config.yaml
n_layer: 10
d_model: 384
n_experts: 48
experts_per_token: 4
d_expert: 96
d_shared_expert: 0
activation: "swiglu"
moe_layers: [0, 1, 2, 3, 4, 5, 6, 7, 8, 9]
router_score: "softmax"
normalize_top_k: true
routed_scale: 1.0
balance_loss: 0.0125
balance_bias: false
router_z_loss: 0.001
router_bias: true
init_std_router: 0.0276
lr_router: 0.000684
vocab_size: 16384
norm: "rmsnorm"
norm_eps: 1e-05
tie_embeddings: true
optimizer: "muon_variant"
lr: 0.0107
beta1: 0.9
batch_tokens: 131072
seq_len: 1024
train_tokens: 522100000
steps: 3984
dataset: "wikipedia_en"
Below are experts of layer 4 (counted from 0) of a mixture-of-experts language model. Rows are named router (the router's row for the expert), gate (a neuron's input weights, with its number), up (a neuron's input weights, with its number) and show model dimensions 336-383. Each number is 128 + 32 x the weight over its row's rms, rounded and kept within 0 to 255. Numbers have three digits each.
After each expert's rows: "comes after" lists some tokens at least twice as common just before its tokens as in all text. This comes from a sample of Wikipedia text that the model never trained on. Tokens count by the router's weight.

# expert 41
router:172170177100105107161129062117118093130161129140112099100110132091158105161128170165102167157113189155074114145159079132096100116116118166109085
gate0:090221121195159146165157145118101115157179208153091090169105157142178140106137171175132112123090103156081117127113147097128121128142107172135131
up0:087110167164175127164100130111096117121102147131120102152118164120143116177156067131181066165173112099144119183109132184083096085141147077181132
gate1:177123148154125111118144122029118124099144124199071148126099119112128073104152128099152159116114115119089066106138117049171147131109071152112082
up1:132131153126161180163149086126127123070025141160102151148118110124115128147131142031102057121198151097112043148176141096103128112100089099155113
gate2:143140116111125155153080106178159145166114138127115100156109144040142083170115164115165081118096135082155133136111094188135112127087161155131135
up2:122141152128134112136148143114114145118101116083145096138126169105164096100134112099117162170141158102111109139132182155124121145136123091120161
gate3:185123182122175113108087130164146154137109167140194098139144138127167141123085151151160081124091135068136127154131109183122094135112141106163122
up3:173062138080178129072132100138133175110162126172108064085148140145105148104047133102103154160195078154218169092098193162142106131127193125110159
gate4:114132083145130174152143060124123129116118133183131179130130080117119175125126136114067047161102109088164117187124165123125137149194159111076134
up4:178216114143116133130153118136125136099131096123158200161116123082083142070117121097133104146086111166110173153091160127119098164127167231117170
gate5:140178093184075064129141079074114116092164140166123125137106096071106124103103113122088132145118151147135115108157144115123144127153082104090166
up5:167065078093130156147109144167151113123118195141227094101122119094148085136136173086052101146152144130148167122148156134154112145170164128129160
gate6:140157112150183071099146110126089106112125204108083044121116091127100110111118160164066117073168141132113177110122174167093116157144141161143126
up6:090145126212164074136078136107118074135173123123081099159156173121111129158078151200103183123109160106116098073101128156146124146092168076076131
gate7:168125142123171130154109147089139209126125149161100087133120117139134160112119094148137130111123146054127154063178096073123149102119080085214128
up7:169104121159134125094113144107132135143081126123043117156084128165201195156133131119056167111104123139116176079142064153109179117092145112076175
gate8:108099129118205161152131168098104136130128140115119089155147125121137092132135167145160152193130142063148158084150103157173072135108094172180152
up8:090109134065128111131134153135171120141159137129164177126126150110082131161138093083075124163125125196074113084112101133112133126151126108116140
gate9:117133046119118176123141106130091136134167140119113156096122148158170120118103166157112152088182192168115103161125156111136095125099127140133123
up9:160185112139175151102135117166097164150046112114158171148145106175211152128150105056136165144122116090162069129137100206131104107099128093148186
comes after: " of", " in", " to", " for", " with", " on"

# expert 6
router:143135138080049130100128102105165092159162086157147157112125176098209081123108059139141195124122139155094152183171084139122044123103106132088113
gate0:123120135134098184129130100097082148133139127153099119130093147115156109167187108105100154078102182127133170178148111135127108102143094080083143
up0:113122144097140127124182104155114104119144163114153109134178117135191115175145089199119114187196078081107078203146091110101110127145082104149157
gate1:118162162137085125185155075128174187106114150156113196102091153073153123150101150155166160118061125102125122131162136165109161113104131167107126
up1:114111102118087119151114156108106115155114112148088132145117128124160133129173123110129066160130113157145143143091138129188170139134101162188141
gate2:134190100077100156209155135105130134109086117140154112152134123140136162157168164101146203123100112106077151175167107116119106193130142130145121
up2:142162131071116150162118085107159131061130124113171137150132082172115131160120066166135137080140126133115124092135145119131123166149101152141123
gate3:075123090144169084093151159167156117122119114171130176121131133125190211129118109115121163138183115094090104159093165147157187121140156097099083
up3:190106126091180082097142133161173072162145082096148114110118167073103098129120124142172174192092150097089166118148103070169120088128161147228108
gate4:112157128148095149136179100108082100087127120148122148165135149102127083113165151114016141123064102127133079111190122119138123140124107105191146
up4:116181123065093144076093060135079145123120203122115114121140127136117083159112196162129131155111104147038146084181156112177094138076111094124139
gate5:103179140147140126094153148108117061136170134122118149136110156124109109120093121122151137116066104102123150164165130113147100151126104077129116
up5:119110095142066190111126108167168139124127135095105115140115117090123119106122157117199165151147147169218184144092097152058164053155192117136105
gate6:113127102152138038146131089155123107151111141110166107132117128141148122101105180134042134099030083133065113172158098189160154105110141158071106
up6:127127081103143118113091131105168152117145141169105099094099187126104139198135087109092128110142151124142112174144054153127085111116093101065132
gate7:148175115089109192116137093119146077136115157108128086131117149132138098159098079109092096127164082143094118098127132145133090132116111114091108
up7:174111118161139110129097131112113116131136145161127114172133146146072100185113145111144100169121172107180111142102180110148104134086084128119133
gate8:144178110131125105191105123161127098163126107111135130100117200149163099112099187124122072139180065109106139147118109082140119126126126170129167
up8:162226106143073074125085181143135121160137242099131118173134231133155092085147121131179114166149112134109138126104102131121101152112112164107161
gate9:109104156150145178145161129126161165111089132118090131109137126135103090162106119111096129126153168158154107141072115088108146172200123107131146
up9:098129133108143149128147163122161137129165129125165154213121109152111158144136127102130122120132128116135160176115132137085155122119085090151137
comes after: "-", " was", "|", " is", "==", " were"

# expert 28
router:150119151122119097142108110083188110094141100177162145102162123104127116115138150162161139129104141184051118171151109164127077125108099156075086
gate0:144121144114099127100105126149106129114105144095112150123115096109129130071068117137106111123170110116126124153113109145123083131149143168171165
up0:104074146124085114164092091066083115120117083125135151136121093114162141167123123143155159155148142131068142094139122070173123117141136119103113
gate1:137130181188105120069100126071168151133093064149159171098111148147136108102124145120146164063192162127132112125058144096110181138116136072121092
up1:131023066177108152080104185117136141080128071063096156106140171108124102162108206128130119117133093176093159140122141157122148154111147140145140
gate2:109113103161098073125129151144137146085085130150109124187093122148117097172113134065120169173150085107143116201050170134116064142153175111142133
up2:181092182116166111150128091152157127149165173057124108115110094167125153127126168100168161122115159166162079147089126166137087061210137137148098
gate3:096142128130048134089136109076104137091117163151135134177136153181198111098100092132110162147136142073133107098170168122157133089111161182118101
up3:160138116134228122131114137124069125100134058097156152129156094098129124120172138177072104154164137120173152077132105129100082072074120067172125
gate4:166119087140224135150153141148109159119105098085130183165099109131146089095136129107067143058149128111184127113158196109169078060110169144124118
up4:180148166113188111121053100106162165110147092134176072107109205176105203119112076079151144156113112106097041131109115132127120111166159085126101
gate5:158156149118090062123111137111176145103103102128102146133076121104170154137132089135116161161084150137123070115075153114149119062116125093099168
up5:138087145175188145100126125114147101107145166149150150088096122102153151127123127135112104097133178171136134116115111111107166149100101121117114
gate6:071104111101064095165199091186133141142105115067126150169090123133128139075208152097172137166094119164104111149137119076047165130165135111107138
up6:094124168130120118153148155131203110106159123132139111163159095066121138169205101173124146075131160099085184089167178084155120153099134140084098
gate7:169111138115177118151116184088112113135142170082118141133166085079107150174158146115115086118133123088132138188131086184105160079168094110152110
up7:122135183128118138184149201127155128114158151105162100136101100102132138138092151157117145129070132143086166107167053106104110133154168120097135
gate8:107159131119163150106086148175111142148181154161169156116105111083198167245153175164119092099168143135184151161140222169130158080131122107157137
up8:143146170148151075115152151123107149143102166079130117177100124151088138113082201144109164096083144049106088158177105107095153148149131144122130
gate9:107112096121152067174140111131189056099140158071147084136115148171127151144160145119155129087134141088112113125129118055155131136111106148146118
up9:089157152127111134095154104183171097091134109078150144153137194113107135134107151149129099109089119059097124151089098105131202131070126120123149
comes after: " (", " \"", "-", ":", ";", "/"

# expert 11
router:159134109097082110156128127087173141163180067171090161117134128085138162098181105173112147121128172143139125165177137179122064083071114136112083
gate0:132112119127118139119143175081079164137136106185113144140166096133099092173130130146124104093146135119121156127175179165119130124200117099200082
up0:134141154139180147147178125129164173102097162119168147141172120072149162069178144091164102134195184142109079095106155109143142100146150135134097
gate1:114137186177132140148150104053138146120081163106130164176132136133158172120153180089091155181099109118109097094137167072077145148100140125093141
up1:083127113173122148107196069148160163154207099172183172134092131113194132186094201128129136129155180137120038126109108128124099130196012080151119
gate2:128123116124092121148120130114203109152120197187163133086096070122159143134139206111087171124115139148161092152159142095199111138156094144140138
up2:136097129056129109175137126126128108164076150148111118102134092150113179137066133103161125112058135179072116133107122165154108114142129158093116
gate3:138088081106039133163122127119108167183150119115161156120073147126196150115107193189153123134140070102118096097160073115133131075122157131182080
up3:153099125071133092166109140111116125099082143136161165111158188151112144144132124096184116078112093123155109085163142078184131179086103122073185
gate4:069096127142103128155067126137178144146134166152126131140151181115104073132150138185092075074121093146150130154143138138148124123131088117140106
up4:208124118092207103152139224109103167087063163129094090138192080169124160128065204090137084166100202097099153165157096133131117099097125111095182
gate5:115130114105124156132122140123145154141181147195097161129078129101106096126099141140155153115183161152152096124147103139144079149172165144143125
up5:145081109104104151206126096140152131157128118072172198088121136129126070167113077152127149104154132109070140124085098174101144124079160145184189
gate6:120157149080158096133163156104099137098172175174163145163122142089116154137141106144137106072138114135166161100087099176175117100044135189090130
up6:144111091086157119158074119177108173118169157141069117138121242108123094126198133147168097095135110107097081115139141090126134070124173161117085
gate7:081116104127150163104089110130130159094144164148085121092121155122163133182131026170069110170142151102130091167130140116134116137103117107105134
up7:138148128163115129165107137144165111130139134099198064129143119125123130177062097062113171161091126137167167196119134114157129124139132071065101
gate8:111121105116170138136056124179165147161124128052155106153135108076119128069163143119174116091120049157122221132075115101088117095155102202158147
up8:098149045125166200154125150177119139145126125135082051108128096101136169178125164159124160132116115078116110135145154127109176178104101121119162
gate9:149128154094169116083076125096077088117168108145157172124110169116113018075127093063169132164095102108131151172105134079104150125127111124093153
up9:174070157135138097146112156129088140085160109133090146134154122145101106123108107097158167151134144159059121107111159135161114139137179081091062
comes after: " was", " is", " were", " to", " he", " be"

# expert 13
router:170142100123115099150144082083193065158173156139118163125141147128133121135156142107106148121152145141088091183203129165092089076117128156050087
gate0:166093156132138087117079143155133173112170142079134110130128107085112163094107123169093147171127177189192155100156140128080156164087161138107118
up0:129136083125158120075133095133142093091093144166167130136094192129107145142094129138130121093208095106169095130148123141156119091189154057094087
gate1:135162080155144103099167097145135155117090136158059094125092083188172144139100138137118133054132105145110163199162088112095126188143050141044126
up1:122105143137085123123121136149126168115082203110144070106114084148203146137134173114124154138146125124123123178142147083086112120063111203120117
gate2:140146137149095121097029075142120140121172199099164150162121159138080106110078102170068128096158106112194122091125175098137116154122137145107126
up2:112094122112033106167223102168146122119134115094102103155104092139127165142110063120089101168142125142164123111095128122100175185109110132125180
gate3:064073084167124155098157108084118097123154126157103138160134147136061112170196108161180091120065096113158173152073142125194097133129150165116120
up3:137154165161112115148087120156107146141152070111165172139056174137128154182174015097102138129213127081181073140128189096082119142111058107139134
gate4:086143114183080146175096168130091110094076138076097139133128133120071120078121148058143111116150154114105151104215150162160129100035158155120133
up4:156139086181104133224123147077186146125103132129125150107165157128158184105090075131187098070106162158107165081105102112102024124118135159123142
gate5:135141107146048114129160076128074127159178142161172156181088116113112120142151127108113146144139073069153125073169129139070188101100102167146156
up5:157154096163191140176144207079121126166115150129109121159098136133164061084124106107086154183108089196064160137066122175122121165142122088155188
gate6:164117102095122181142106116121105172124062135091123071125147106149138126142124117125197118087091175085124108141174120120151093117092077174182160
up6:112099125136099138133130097082170117108161130133106128085171121105123144078133090127131111137129151150161139153060131105123144142159095092134163
gate7:125186083153136167153139086120153119176113160073166093118131150056143081139174116122152100118150136125075149073146130127133130133142192133151113
up7:134121152071134158175107099179159151111117079074183156093120091118082142138116140070178157164136109124141155172126122101181105153139089112088131
gate8:126144147132086110124082179181172085150124147124187142132073167114127186214103172158166117133161179145150191159151084122129059123088080175094146
up8:135098143076086078151149119110074078147132135127112123146163091159149204061153126101155141163120097155117122078150186141125132139151097075124057
gate9:109089111146174093121119085120128122139107145168157158128090190098131124188117123156134114128105083051113108118116159185100170149131066056155124
up9:173151116131077159126090207103072145140105163126115090147148159097163162166186111090142136107167087114116140109074100161139121123121158145119078
comes after: " the", ":", "|", " The", " by", "="

# expert 8
router:151108119124085120136150127095160117159184096118166091117182162138147117145143135173093122131162171193127123134167100146126147115050113137102123
gate0:109137105155074146133064144134109101142177191126156095140110102148156143116103109169172138077086145105107149214065120122073125129150062161173133
up0:109131172075166100113125127113141088111112156145102155064118133131112076119141153113113170134145061119187071188149186152155110118215134121113115
gate1:085121101145138146168124149128155146110150101094122085147146116077122167119113044122150151141153111139140126079137146138135136110127143063092116
up1:125136111123113146108096133152117106120134100100127089152091134128173123104110092176131142127182120119114082095160117071140132124185179132150090
gate2:092140099096161083149137133139145122149085139185168090095150212180133126159123134132155164173143174081106130104129107127122183091127082099119073
up2:076100094162172155170125107138156164106067119175129107130103110165135170162148150099105132220176177112144095139105183125106138198116145108155132
gate3:161080177106101155062120108119166078131139108086165155122120108164176127093143174082150132141127078010161130152109173139148133186128116080082092
up3:084080086108168146146131167129101171135212084124082184166136035132089101119082099145150099107118154140051133183139130114130121128150113157150115
gate4:128161126063111115160146047108105160165094082126183105166134192172200124082102154144134137141152105172142173103118155194142139198115080105130156
up4:112174136122111133125105214099098138078115128121176106089095101082158109108115171126127128149047189129135123102153101115162164102136122135129100
gate5:095108140172188090134180166133138121135093097173068159123122085092108072146121158112144208117125146135125131091154091178160140183144144103135101
up5:119097163152150108145123151069140132124107177101139204113117100102069154180164121144132158121119169099156125156118106165080147130111076122050124
gate6:132161114109123150161161076125142100213177122165146119156164064130103115112092151131125145139096136141165063157162100126141176126178173156143094
up6:133164137144118061158163068106177143109113145131107165088115136101171202064131153139138072117103094108127104135076183144112216071138150032179093
gate7:149137103055131131118156123143092156172121157121113135149146116131165150140150155159217144111118100218131112097160109152114062168100146103161154
up7:154138178083053137145153105146041136200125097096135168116150117138162154092064038123109172127166129163099126153155124090139124162145173091191160
gate8:088189066098132218104109152122138146116172130141151094137097115143120141126114119103098094098058153159163136145133139180116115190146162178069072
up8:116175095130142089103156111113074117140125160127094184076120096094194066143129138141113138156092159144105062100137121165127132112150137109108144
gate9:156143152208141126126114135122095115119088143173169139109118206106157074122145113147142101164125140137189130134158133116185119122128117119098130
up9:165140170128090067085146065169105130164096134101142097134161111167104191022195128092123155127130143085114135045117119101173128157096156146144190
comes after: "\n", " |", "-", "|", ";", " 3"

# expert 5
router:218162192132071059159129109110131102123161074103097124106157140076119164156193086138136159158110138145133098154139108134128110106101089155045119
gate0:158109094098084134179135145121184092134174221068133091126102086088133153189124092141188188111137126140128072128118081115120093172121147114077091
up0:095105086127163107190123082098114126190115149159110118135077121090104174176161152152124146120159140155107142142129125135140110129142141135133145
gate1:181181098110129133103077154124072170090177165117151124184125118110129119136127125104079172163117140112087106181166085197103124124160125126113129
up1:109074113124156157129172110103134167094188119137075181075153063097126082074143124111097122142193125115146130187157114079165118109091153170124204
gate2:139122199130074135078168139115131102145097128138177169133083160135134166085127068131086193145091129121106118123134138082139106142110084107157129
up2:109103161053103101150095106116086160085107133081131125125124131147168107138099086132132063118191114144129184135125114115159199096136086102126089
gate3:143185098133115141136163090114123151161129110199156204097070100178113076149155124106110160149052120101148197140139157168167145132109195126093097
up3:116079186127080137075127090104119124172132099138099091107125129166192152102136084195066087138178144144120141115166116142102135196122131123130039
gate4:127075190119159138161103134153133136132060122152123155118113125116162143108150071107074076142100144133133079105095154111103069106117111124089123
up4:152145098044142125169108134051165126118161132108154124059138141137191152157141134118090127151078105093165092201190098136074069122154124145077075
gate5:115115146187152174188127112149107125147124132116177125102116143105158109170105175185117141124113122084148095172163162140115094159074178152142135
up5:115149133116121132071134161119108167092091146131114101161127098099102142079133142087127113098125124125147119137131131106153079146105107115137062
gate6:150177106128109104120125046118077108099165139134120149155108153152103111078145089182149064149097108093162167159150096155121183125146084120160149
up6:148132134100075109103181119161109156064172056151081202126129127082157123167096113148098179142129103136105205136031120136119102160111136138145127
gate7:087109108163127104160162198114157127199096208115079152123107120131134092096141133101110131128125107140107152140075149109129186105129135065160136
up7:125150106134150175133146117146148127147131193119161123137059195153125159160089129090143131129118103094173090119145122186075161165107106065061120
gate8:144109149141115156110172198144099148142158149139129088106116131139159141083207128109115087142122150080139135122183152110112135151124090106058129
up8:159100128070113074108159134155116120159123137113120104113131118108114121224113097114126092176120156152108122111131148122143146132098092139149127
gate9:175126125140197148130129090094128109123114050091189151159097080133116150144136117134122102189120069188144154149141072181172120183170186146127144
up9:134165134093119147162099081139158122123179175116040094064171130118166115076119144103155074130107175171118142114127142109116143105156155075113133
comes after: ".", "–", ",", " (", "′", "°"

# expert 42
router:150157114108146116170083104104177102124184085115096144123187161101098111115171125108096141103153132153110161125131100144080097092166133169073082
gate0:132142121112143155146129136119140131138136114116179194095123138154128119083132152105157125171112101076100111128118137141138133154136136169094146
up0:171142119120086052124127126090170164147127155147082054147102105109117135108115156194132093181173192129100112091136130102080060118131079112109131
gate1:138103109121170091178086157087098148157166173148128080119089137121071168130061144137149153181122072086140134148201136065150159088122144119111097
up1:160129131122085106146119106114115158155167052144083127116183075113055112109129135127105172140192147208089147103083085132118157149130131139153098
gate2:165086103143120115147065156139145144136114098187152160120113072128155103121077066119114207119076133100112160094158115143135135102121136119121083
up2:061098086123113239093080127144097129117117153130127146142144165080121156136110093165089110131120148063149139074108143110088149133143152129107153
gate3:187201145171091216131164089114124146124095157174101135178111153082144129124170087101140158159163103111168129103108137166135095139129216083069078
up3:145111090097191077134172114092161174160196092173114074153149161176092076145027156071154152156115111142146126128096120118114083172097121151138165
gate4:120119142129176079112072129125110133081151113165118095147098189115156106087125133117101173090119070142129122164132150160127153156101118133126052
up4:158129159077097101086171193072131160113138122147192080136142166151110102168101120157136153095177115087119109155141097164192137105122143144148127
gate5:125146125115094158134080106156122158112218128122153127131089181178115133130166118166145190135142132117117161139149131179110149131093127148056093
up5:169122121146175110153108126134077148098133098147080161137160102104103115137156204094120162132118100064120136095151160195124142161174094076084113
gate6:083129152125163133111128187155136149170126105171092220171106097156188106102167119106094177128144148120123139163117128079140153137136150127176139
up6:117119121135127167180160096085123127153119121128068129131150144127102170141069156145115099081169179138150145122140104177166124110157140155131165
gate7:145200111157080088138088178157059113075113154136159103137099153109095209101099140170062062160164126116156098081083114171114106149146123149121155
up7:188144128114109111165117117121113110125106109079126074071098127056151180132138102102145054139096110098079123122071117130099139100115062104105179
gate8:160207134104120071163176125115151151141134111126149100134119126098148132143093142123115169103133122148167169121054131097116103150127083139123128
up8:092148088115100156128160113158117109112096117139150160115156091138120112138104128143109127171148169168180127177127137073084081086126146135202159
gate9:121169091144149105184163076115059154116080156114067187115073156134091135066141141126120123105151111120130106157128161126151144140131114147109091
up9:166113087116147099133111133069180153144100096131161071128086177141159116167145084128130119148126091087117137156097141131157088128109101178102148
comes after: " the", " |", " The", "The", " that", "'s"

# expert 38
router:129124147076099105114123128110162109167190078115113123062141167121139144178167117122139139159185126203115091113171091159089099110090117139096114
gate0:161114163147089133133147124162141179123121152116128123150073110113167101126117115094130096099039113073128178074138151167041107070108197133116147
up0:068128118091198131131147139116138177105133172172084090133095138116098130123130135131093130121107091107099071161072133102153151125162112105162108
gate1:108092181097126120056166176084106135138163117160108091129149204145121145152085127230104075157131137183085174157105133088105144119177167167116148
up1:170157111139122132126147094081102130078175123138097099132129063135174106154113067064113131131117072120187114089126139159128144122143132118161095
gate2:077147124086152115109139152131085140153147099100157106126177083131132096117203113091138123102130137114204096130115137149127134144107143110113136
up2:170174061100087148161160111092147166078109145112169106129181103089091096059077173175169158143153145090149122122074119153083173112110129135127142
gate3:092156133129163162155083168138167132190100139095076151100174131116076100165105157123128142134112132148210085112112105142049144089200137144130199
up3:097119098174156078157153146160177209078137128129178155107084147125120142141098094103067139116130091121172196109167105178125094127146153153122095
gate4:103061107131105123145103153122084152062134156077174087127120149097107091147131110139130032115153085098133150191150111142128145097119123113152131
up4:138217123104107146216118113106169162189141109100133085163144134144084121127176141117047153156143138136052091141152136187129138150113124131129093
gate5:104111133147021109118145167093147144174178124103113134157061099172120195141075133140165116122076165173112132107169128067075122097081214124032150
up5:155158123073171143143107163121109145161184139156169108097134129101121119099111085146146064178120146146139165091164086130069079107140131115070158
gate6:151148108159109160136167127121128111126049082076142086177129175129128110078099102128138110137116175146144065172190126141134136167074153120171149
up6:069121126114161099145100139167150090119167118133179128059066066127168170084136058169116096116139104123175143178125121077125092098122068120075091
gate7:106092098113063097130089084113160137112142119163179122108123169145143112164140155122142092103091124148154109182087120082134099132158159143111000
up7:118109137099147100141149103097137094194136108131118147137183073108149043128144127109120182084077178157145141127111137144137050112133096125127170
gate8:097115127055114175127152061113147146167118118144099150138138048128097138145114099154081081171199107118133184187173140103074067163144193148117073
up8:139087092196116099215101117102118096177127076091148182128137126170132112115172166141101132151094166130154132129134105138143050140193136104065135
gate9:141083133138140099066173069155096145076140152127149119116127153125136138107186092101103114162142049079160141231140158170160145162106123136126099
up9:106125146134110130132142143145171086144124105157137144118135159061057103086097113120069117163124104103148108168104144135119072132154106108049165
comes after: " and", ",", " the", " or", " well", " but"

# expert 10
router:174131138103126063133111134133140107146128108144111148115173139095103136107161151100133161127141186122093082127191112160118078078076130150148088
gate0:097112135123092100127135108154150167130133113126118130132103105170121124221082139113153093165086170149171156129162063100178137061123123115110104
up0:087146133179107106157106073100151109088147133079117079113124142102156141101162091156253149120150127137115108123154187153104111142110122068091105
gate1:129072145121090098181164117149171115148155161125117087133057108144105096098086205133144092061182160115141149088076099165134132106115144135174086
up1:127139091170090176127139157125110099156138160174104126138142115140110105117085111139113140084141116107110166170144089069119149174157116129168107
gate2:129108102182152131154089148153180038152139157098105096133134135135102136102146114172121098118112140133125122063162153123110093138091160077191200
up2:119180161130109126082096206102210049148130120091090113166117081179106138112154169092149179114073160156115152134151099129060140144120173152127093
gate3:116153050144087144115122158140143119116218156087134149066133160080143131117155105154108128181096170169180140089119134048129135110081132130138187
up3:075170119170065150138178136142141053108172069140076120126140093124192084141084169181166086193114143184137135102107162118115099098139169158206167
gate4:094154087145155125137119131135126104130089159114118072133089162140095107142092190174126119173098094105111107084081169165106091192124153091109064
up4:145134109102088106138106146113145186122102160113149150147103109128053179169073144144133177146154089101078128080091136113107094103140133171129193
gate5:136142145148170111169098120120154163096185145112093094124100127118130149087074089128122118130114116103105170162184165134141088135104140121183129
up5:139172141116137132110125122148156205101076113133169103099150156118157146144135144098125152108134100119112111094136115164127119154137125094156122
gate6:102054132144134111140136171161166126108133119102130071101123163046116081105128089177097060100186177109175189039090145140104109122125172149156072
up6:151131124128135136140102143124126152141153129157107125161105082127101093155135110180138085096162134145117118096072109165141078109156179115128114
gate7:153122064173159152144129215055063148137171144082136116135152135124107116117154117159151110131088141094174107110187082110177113110145166108108112
up7:165144115166137096106168119131198128121146152105092128198141098098076070103103147115158156081100138113167108125143147098084122123067119100103097
gate8:111114084161120142122124130119105156132083156098096098147103118108129156130107075119136175152093072087137134147088111111117099096104145130108126
up8:123136085132156169077107101129110146149129141158177189151099143129130105112113161124088070127144144131140208011119151114126130138103139109091089
gate9:157152137141081075115097198150112118136150108127114152109101218073131098115099140093088125097084160127107108125106109132152165115148197124203115
up9:139132136140133140185127131108091143167102069081105110094099200075108141148106083140075100076152106123162155110109093133121106163138109134157083
comes after: "–", " (", ",", " in", "18", " 17"

# expert 17
router:130157159090081136118099138128198085159139123178069139106169174129111161149167100146054134126178147138112106148154120180103104051133129117135101
gate0:127153144104151116101115133113111153083093111135151115161114118086140126130162152073058157121112145136220127086128191115203205022141180167189124
up0:149159109095080129143088100073142111139142113059017066079157119150094133084051154125134122135115082080164122159098109164097168106164078110091130
gate1:108101162154127163114141135172192108117070048085094098120168198161136150181067081076131142127112152158129091171098116119088132134116148085153145
up1:143104107120164162145139087129052127125089075124091026107139127203123138112133158092113084169113147121102175115149092152130112159127167168201166
gate2:110149085139106142100132164126130117160116116171156125160120114146161099116045145139088144053132111150163143124101155153114164119121101113121162
up2:144182139091133144163066143110138128069144150097151149138162143132073084108144200145087098121122125132099178120090103124142211143129154102116122
gate3:077133138125143195067129148129065103119102163156100110123085119163181153117097058070142077061080180100073133143132109196115153204145133144082158
up3:151140126127067096215126107125149142111139139155147169107133132126072153123114102129111109131066145149136139096137134104096119142134115089187139
gate4:089128134166199169113125090145142164123140108094125108130104122123129084124138138115106108175135093092155208104176135156069111186116090152113165
up4:146170143127114148210095096080145159130105136179117098114070150105109146185044139136152121122171066162140082115123109109077060117086176113095108
gate5:130140101145122092158141169145157100076176119133098161098114149145166163135109144085097110137134143166167136111108206112182138084086150115144070
up5:150139157133097137134078151160191059113115080128139117156165125087118120093106151155099130128223144057146147134147105124072099150117137161164189
gate6:156137125119117108174120184176129142115055143187120134106099152125135093096081143087088136127108143109084175166073147160130170105151182122088150
up6:112125089160203100068104097055161175080153146100108127123134136156134195124163133122139102172093099132162091112165114120129130166148148103172112
gate7:082089115145105145082117122120121107160073158110198121131078117157100150122131140092119215085129158087156123141112061154150117167158110091125157
up7:102153111171138116100093143121075100144164121152170090134149150147127152097130150166168198190081146119136141199098101108090117098133095157147163
gate8:111165108113142124206085160092075122097146130147115107116123148118147162083135043095098045135167127178084105125177103177074145141153089190087070
up8:136109095141130082174115113155224137140071120106147155131178109134129119143123171103142105087124173174137122172089055094094118159150095134107138
gate9:136119087119163077175084112115136132164134098068106174107151145133150155129146082106122081105171161151108139205170161129171168108112088076102171
up9:081097094100129099174141124122104164094106191168164173150221137104140164084197224124178153128219116110078118108189118101131129112129148118084144
comes after: " the", " a", "'s", " The", " his", " an"

# expert 34
router:113146153100134064133165143112139088118170120154096157092134184093149142112159096160076111160133155135082076191126124130102108048085100169126112
gate0:145147129166139154121119091143111108087113128129153167122125104191122160143131192138111154130104176086127123066074168120150134109087145106086104
up0:076143121117097109162122128093135156133105108151121130125108197115081157164108156100112135044101107144179086148133115141133130087087114199171153
gate1:139147143112156147082143096124112168124154142110118108122141145129114197108128099109129124089083148074118166181070149084117185124102124170121146
up1:170102105187152168142149127159115179176121094201180144157191122137094165143106048138133156190113100153150069176151162106112134021078093137115130
gate2:163131097156153209111162206046162154126142082113007111166123142132141126101161105152098084160184156080146109109136135124083145113134157096149135
up2:106068146191124138136126081162144133109126153094085144144090099057116148162112163112141127127101148140178113155173117139136116189154088128148156
gate3:137138160154165145120158098145178107125100143153132086123111088176155140108098111128101184095068138194114169075157141173130120128144083146138119
up3:126138131078059134154111097108119137155116132187070154122122154114091176134140147081059115077124110167165093125081193087143130115108177084150132
gate4:118119093178159082142125128099168140093161091135110150161105130087147095127153165116178142146169083169201100150014130153136143114161147091200148
up4:142087153126081092095146109129180071137158186122099117150111205128060204124127091127178059123079097133103091108184154109167144163106093145091126
gate5:114054108121122058113177146090138133122094121207101104132118154093189132121100133127152133101156138126171123098111112104129128079110118152118093
up5:121129173159095105176102109144163094159067085073123131128165084103131133159173112143134217132131121165138157113163142130147113142086107049132141
gate6:095111144166081173101152106192148166083116183136123182121160156147108120148045117148062112155118109093131149149117114143146151135136151112117173
up6:069111170133127212121089148191136110141217161175117120126074077166112163149105106124127145138151173104130146069160142091139115110118161174128149
gate7:125183124178169115143141212128127138071081128154181089148107159120092072165096190138217142110108092133170143108164086142117170142125121114124057
up7:204117137095143078095080127103112120165089141116174109166120119201158082120109129091157108119040108058117134068153129110137155156059126057128054
gate8:086137072052123097139126170190079138133128113079140058134146193166102096136198096137132151162160151127143118124124087121154120124132146134115186
up8:096136135149086121101174143146183110087146075129128111131109177175183110153041118140165150178158112101184124154198113161147098130162121095102186
gate9:137119090123110094082121160142127142147116129194091110148111103104143142136099122072123127095105143085137087142052135152168148137137179095103132
up9:144075167153135165154128109138127139044212168136138231117186093151127133164117088157183145138130114128118126143105121122162156164122113172120133
comes after: " a", " the", " and", " of", " an", " is"